{"n_experts": 160, "router_score": "softmax", "lr_router": 0.00157, "beta1": 0.95, "steps": 3889}
Below are experts of layer 2 (counted from 0) of a mixture-of-experts language model. Rows are named router (the router's row for the expert), gate (a neuron's input weights, with its number), up (a neuron's input weights, with its number), down (a neuron's output weights, with its number) and show model dimensions 0-255. Each number is 128 + 32 x the weight over its row's rms, rounded and kept within 0 to 255.
Before each expert's rows: "mostly gets" lists some tokens that are sent to it at least half of the time. This comes from a sample of Wikipedia text that the model never trained on.

# expert 114
mostly gets: "B", "′", "″", "Tr", "b"
router [ 89 110 193 150 127 147  96 112 112 113  89 109 106 137  78 110 162 118 190 156 117 133 131 127 128 119 162  92  93 111 131 177 150 175 164 132 122 183 124 184 144 100 155 108 168  99 136  82  96 112  87 144 131  82 181  83 144 167 118 163 136 115 102 142  56 155 149  82 116  92 154  88 175 152  96  91 197 116 152 102 118 141 116 105  90 150  48 199  77  78 163 155 128 175  99 121 134 161 161 135  93 167 131 186 167 130 101  75  68 132 163 109 123  65 178  91 155 141 102  62 175 124 170 174 126 115 132 143 157  87 140 149 106 173  93 139 151 173 112 126 146 140 148 203 110 151 110 155 103 141 131  92 116 144  94 182 122 150 117 169 123 116 177 103 129 219 139 168 129 120 141 160 127 133 136 169 138 153 100 111 162 147 141 128  85 120 102 121  92  78  92 133 182 147 170 145 159 112 110 179 124 165 138  82 147 105 154  75  87 112  79 128 163 138 153 116  85 169 152  65 125  72 178  76 136  96 114 117 112 158 110 135 157 107 107 111 184 156 158 115 144 131 181 109 148 156 102 128 147 179 156 111 151  97 154 102]
gate0 [141 195 128  30 134 150 165 131  94 144 109 113  91 155 129 137  93 105 137 159 102  80 107 174 149 121 108 154 112 144 110 191 153 140 109  76  86 140 158 124 105  90 123 138 136 148 107  95  84 111  90 119 127 121  97 102 132  88  64 120 125  99 127 110 165 111 163 181 133 160 176  49  88 137 190 130 116 136  96 139 136 108 111  88 121 125 157 100  99 123 105 116 109 152 112 115  91 147 177 144 162 119 195 108 133 147 109 188 190 143 114 121 143  92 112 137  79 102  55 139 108 137  76 125 164 121 115 115 135  87 160 117 106 153 109 157  72 130 140 130 121  93 114 205  85 214 157  99 167 152 137 119 153 146 126 122 120 115  93 208 109 124 140 201 184 172 154  84 109 162 151 178 159 164 162 115 187 160 101 131 166 112 130 142 108  98 158 127  93 112 162 120  48 137 182 168 161 189 127 110 111 149 135 156 124 107  98 141 119 102 161 103 141 121 161 112 130 122  25  79 110 105 114 163 107 192 144 103 114  39 110 121 112  72  93 123  97 121 111 191 129 151 145 127 129 141 123  89 115 103  89 108 105 125 151 121]
up0 [134 138 145  21 131 110 139 132 111 132 119 168 136  70 106 124 113 155  89 143 150 110 180 107 156 120 127 148 151 158  82  95 143 170 110 157  63 162 107  89 165 154 140 164 135 114 122 119  75 119  89  93  85  91  85 165 109 122  92 120 135 111 141 133 162 132 159 208 105  92 131  82 102 183 154 174 120  86  72 126 157 141 115  98 130 132 193 126  90 113  44 161 124 162 110 169  99 132 117 117 163 125 125 146 137  79 129  84  92 135 134 124 130 153  90  80 112 146 113 172 126 188 125 135 201 138 107  70  91 214 125 137 133  66  86 176 114  75  93 154 178 114 141 155 145 187 116 151 185 169 130 133 155 115  55 117 144 156 147 151 140 176 157 104 200 108 178 102  80 155 110 135 135 146 122 102 212 100 115 126 154 133 188 151 164  96 124 120 123 176 184 106  69  88 131 133 128 116 160 137 163 134 130 149 126 115 147  97  96 158 152 132 158 134 138 101 175 143 148  81 135 131 155 131 118 196 166 146  85  87 151 153 111 100 108  63 139  93 139 166 166 176 123 136 152  98 104 128 156 101 134 109 155 123 150 100]
down0 [ 63 112  78  93 157 107 146 219 114  70 128  78 136 109 123 211 158 125 155 167 106 124 131 164 120  77 167 138 166 117 129 193 145 114 158 119 123 129 129  98 155 146 120 169 191 126 126 122 106 126 158 127 116 111 114 182 138 113 134 115 126 120 133 127  94 118 128 149 124 134 114 113 103 160 118  97 158 116 144 107  87 165 103 112 128 121 195 169 176  97 114 125 159 211 149 113  75 146 187  96 123 165 147 152 128 103 151 168  84 180 173  98  77 130 133 122  95 176 149 117  72 163 149  79 143  80 131  76  75 129 133 183 123 161 108 130 190 163 107  98 176  61 117  95  95 147 184 135 124 130 126 112  89 133 106 149 126 160 160 108 109  97 107 134  96 119 206 162  95 135  84 176 128 108 112 120 124 152 140 109 141 148 128  94 194 165 107 159 118 107 135 113 125  75 159  97 164 150 112 121  80  90 141 172 114 104  96 176 137 171 145  84 122 136  86 139  98 155 147 144 153 124 168 124 127 121 100 132 166 117 116 166 105  73  78  78 103 116 229  85 131 202 148  50 157 168 146 129  95  64 138 127 149 122 104 130]

# expert 67
mostly gets: "b", "$", "amb", "{", "_", "]"
router [168  73 170 100  83 160  89 151 104 154 106 107  86 119 137  91 140 127 158 100  76 108 160 165 106 183 117  91 110  61 125 110 170 140 139  73 108 128 109 131 148  83  54 128 137 132 142 103  80 135 127 113 119 164 174 125 111 137 134 172 121 112 125 105 181 137 109 175 107 119 152 138  84  96 167  80  84 125 160 151 109 158 138 135 125  81 140 117  96 158 127 106 158  93 181  93 101 136 135  91 153 141 112 157 101  75 118  85 102 147 122 182  96  87  79  64 137 132 138 120  98  41 147 170  90  93 128 101 130 125 181 147 160 162 103 108 171  56  87  84 143 161 105 118 187 162 137  82 142 140  95 166 106 111 127 137 195 103 104 185 121  88 149 166 150 139 188  86  84  82  93 132 112 164 166 127 100 126  85 120 163 119 122 104 189 114  98  89 109 114 107  90 143 109 123 143 137 184 145 161 105 118 137 112 152 135  98  60  95  87 129 103 142 104 187 130 148 178 130  89 143 101  81  75 110 127 119 108 164 105 112  94  92 109 142  95 138 112  52 148 156 102 173  71 186 128 170 104 185 168 186  99 123 106 157 125]
gate0 [170 112 134 172 111 162  57 131 129 117 138 129  85 117 140 120 101 103 112  82 168  79 171  92 100 105 137 114  98  89 121 118 162 119 150 101 122 163 154 107 148  43 205 115 181 113 135 170 169 125 132  99 199 164  65 131 138 105  99  87  83 125  93 154 140 140 102 124 180 127 171 107  70 148 147 105 172  97 122 130 115 140 108 132 147 204 136 159 111 103 127 125 132  92 121 101  77  90 120 138 162 134 167 120  94 141 117  62 169 121 132 158 136 130  94  77 142 149 135 209 128 115  72 113 127 146  93 129 124  80 189 129 138 170 136  86 148 132 105 150  88 150 105 140 184 111 100 107  77 104 132 132  81 132 143 134  79 185 108 155 144 212 193 111 169  69 121 145 113  87 133 140 129  84 118 178 126 171 132 160 137 136 186 108  96 175 112 188  94 127 112 165  99  95 137 160 102 117 116 133 126 133 185  78 156 106 123 161  63 170  91 165  85 159 110 111 115 170 112 135 158 123 182 135 126  36 171 135 112 105 154  76  86  89 107  87 151 103 115 158 125  74  95 167 173 133 141 127 139 112 127 162 139 101 127 145]
up0 [141 104 166  81 224 155  89 129  84 152 139 162 135 221 126 117 204  89 110 133 128 132 144 155 121  84 105 147 109  57 145 125 136 146 127 124 124 108 193 129 153 157 134 111  67 146  93 119 103  79  98 135  95 126 127 152 180 117 100 129 135 144  68 135 132 102 109 113 110 178 137 200 103 140 139 135  99 199 147 131  65 112 118 131  85 155 168 150 104 131 117  71 123 141 102 137 122 146 142  77 108 172  98 156  88 184 103 172 137 111 139 138 137 122 123 162 133  94 120 151 179 113 127 126 163 177  99 105 149  80 115 119  87 105 109 185 152 124 114  78 130 112 109 135 119  99 180 148 113  89 124  96 123 102 112 165 153 133 116  99 127 148 101 143 116 129 141 144 117  94 159 198 205 111 134 101 135 124  96  52 129 100  75 123 117 109  74 101 156  95  97  76 127  81 123 130 196 121 115 144  60 107 109 128 161 124 131 116 158 121  78  88 235  97 139 173 150 132 146 111 141 121  56 117 136 131 148 152  92 114  57 136 157 124 170 160 174 127 133 139 134 122 170 117  73 180 127 178 175 102 111 194  89 162 110 133]
down0 [ 95 141  67 131 191 106 156 128 162 108 118 129 123 107 161 177 135  77 141 141  76 144  70 151 124 140 129 132  77 177  96 147 115 162 170 157 144 161 132 150 177  80 139  90 179 129 161 149 156 104 120 142 137 143 126 101  86 201 131  95 213 162 130 149 124 143  90  95 135 114  81 134 115 109 137 108 104 112 122 150 147 160 151 145 134 116 138 115 114 111 120  96 145  60 168 159  52 124  94 205 143 102 129  68 109 131 189  88 110 100  92 101 143 117 136 181 162 125 131 114 182 101 112 184 126 174 126 171 100 122 107 208 105 129 114 122 137 151 101 140 111 172 134 148 119 157 125 203 113 140 138 149 131 123  89 123  83 169 138 152 121 135 127 115 111 167 108 178  61  62 105 136  90 119 120  97 156  83 153 156  82 190 154 105 131  91 131 164 168 162 180  85  98 120 128 121 145 117 113 155 127 122 167 142 112  98 144  90  72 160 157 154 145 131 174 108 143  92 123 148 116 105 182 166 118  90 128 139 124  93 100 111 209  84 138  28 163 102  99 136 170 105 152 220 158 112 149 156  86 143  97 110 109 153 160  87]

# expert 110
mostly gets: "0", "9", "8", "5", "4", "7"
router [162 144 103 135  99 156  82 170 111 128 119 125 174 117 198  97 121 177 143 138 151 114  90 159 130 132 171 134 185 117 148 161  95 133  47 143  73  81 132 154 181 108  76 117 133 134 105 158 106  97  96 145 145 136 103 154 108 180 134 143 169 129 105 162 162 153  96 177 153 179  97 144 127 143 240 107 143 102 190 104 108  73  75  70 158 156 148 135 159 148 165 101 150 133  78 140 135 147 129 170 143 194  96 133 149 124 109 142  94 136  85 124 116  83  93 155  74 135 123  74 169 115 166 119  97 159  99 170 148  80  80 125 132 154 112  90 154  77 145 124 158 118 181 150 154  79 112 136 126 146 119 111 182 135 154 100 104 160 104 132 111 136  76 132 182 180 138 156 145 130  74 164 113  75 158 118 129 125 122 117 106  99 134  73 158 112 160  93 137 106 131 164 194 163 142 119 173  96 104 160 137 104 136 124 161 128 170 150 101 102 123  79 151  90 115 126 148  53 181  93 129 102 135  90 159 182 135 114 106 153 174 145 158 159  80 145 125 166  22 184 132 103 131 112  85 109 156  89 150 147  94 135 163 160 121 126]
gate0 [ 99 128 148 227 169  70 167 124 130 135 117 103  72 119  89 114 126 107  93 153 157 132  79 135 157  96  83 135  99 123 146 106 145 116 117 133 188 114 149 134 144 150  63 101 145 153 150 141 173 138 140 110 173 180 122 116 121 114  93  83  94  83 127 126 162 188 103 166 113 128 144  57  95 122 100 147  56 156  87 137 105 194 133  80  98 105  84 142  72 160 121 102 170 175 158 161  98  94 108 137 129 151 113 137 147 156 149 108  94 158 136 101 124 120 112 140 118 115  51  61 129  91 139 157 129 144 125 166 113  53 105  81  72 120 132 133  53 147 144  52  76  90 122 128 102 169 127  75 127  87 100 124 101 216 118  86 119 184 107 114 110  77  97  83 137  90 174 150 146 194 151 156 154 156 104 159 149 146 115 150 129 155  80  77 167 139 100 118 124 100 131 111 135 157  93 173  84 100 136 118 139 185 158 157 137 145 125 130 130 113 152 134 119 161 141 121 148 132  95 147 147 105 105 155 125 115 168  74 105 141 138  70 148 138  78 108 100 110 117  84 161 166 119  59 132  93 126 134 118 145 191 155  78 190 113 138]
up0 [122 136  87 112 140 124 103 104  62 107  88 127 127 144 133 154 119 110 128 120 124 107 156 109  82 105 173 123 175 132  97  90 183 166 118 134 118 157 130 117 111  89 195 119 138  94 105 101 107  93 108 143 159 122 216 165 117 206 141 172 108 149 156 116 124 147 115 152 124 118 183 169 133 170 166 102 101  80 134  99 105 123 101 165 132 140 187 101 138 139  89 148  68 120  95 115 180 127 131 126 125 129 162 161 130  82 119 141 151  83 125 182 152 127 134  82 104 162 148 194 141 182 105 111 128 156  65  86  85 197 158 138 144 106 112 131 130  98 120 154 173 119 155 150 104 142 174 141 112 182 106  79 107 127 157 145  63  40 162  88 152 159 139 125 174 122 112 148 136 180  99  99 126 145 153 186 182 148 116 153 144 128 150 164 122 113 121 111 131 137  80 105 106  82 207  82 109 163  79 134 139 156 109 100 141  57 125 137  72 158 122  88  86  67  51  83 123 114 143 131 107 215 112 125  90  94 127 174 137 151 111 150 122 147 122 156 134  93 151 153 124 145  80 181 130 139 161 167 141  76 117  61 190  93 122 135]
down0 [199 128 104 141  95 123  99 162 134 180 161 109 136  72 121  67  99 151  90 158 171 136 153 166  91 125 129 122 119 157 143  68 109 127 109 105 172 142 120 124 149  81 124 145 180 126 162  80 124 105  88 153 190 120 158 156  73 180 106 170  62 141 126 177 137 159 143 128 154 142 190 131 193 115 120 152 147  97 138 100 110  90  98 165 117 160 133 103 147 134  87 170 132 110 137 105 141 128 176 116 102  57 162  93 152  87 146 174 192 138  99 128 124 164 154 193 144  91 117 102 138 124 114 165  85 157 109 174 103 127 115 163 131 138 152 161 144 166 121 191  94  89 131 108 120 144  96 116 115 133 114 230 153  97 133  95 115  80  66 134 163 120 149 109 158 173 146 193  94 112 118 150  95 159 181 152 160  92 170 154 183 110 114 135 157 142 142 157  98  63 134  96  62 149 174 126 105 128  88 108 134 176  77  85 117 104 147 131 113 100  96  97 110 116 116  57 112 137 179  50 108 128 128  96 153  74 125 135 139  89 156  92 131 115 147  73 152 123 138 136  94 155 184 143  90 102 141 155 159  79  67 133 153 144 150 122]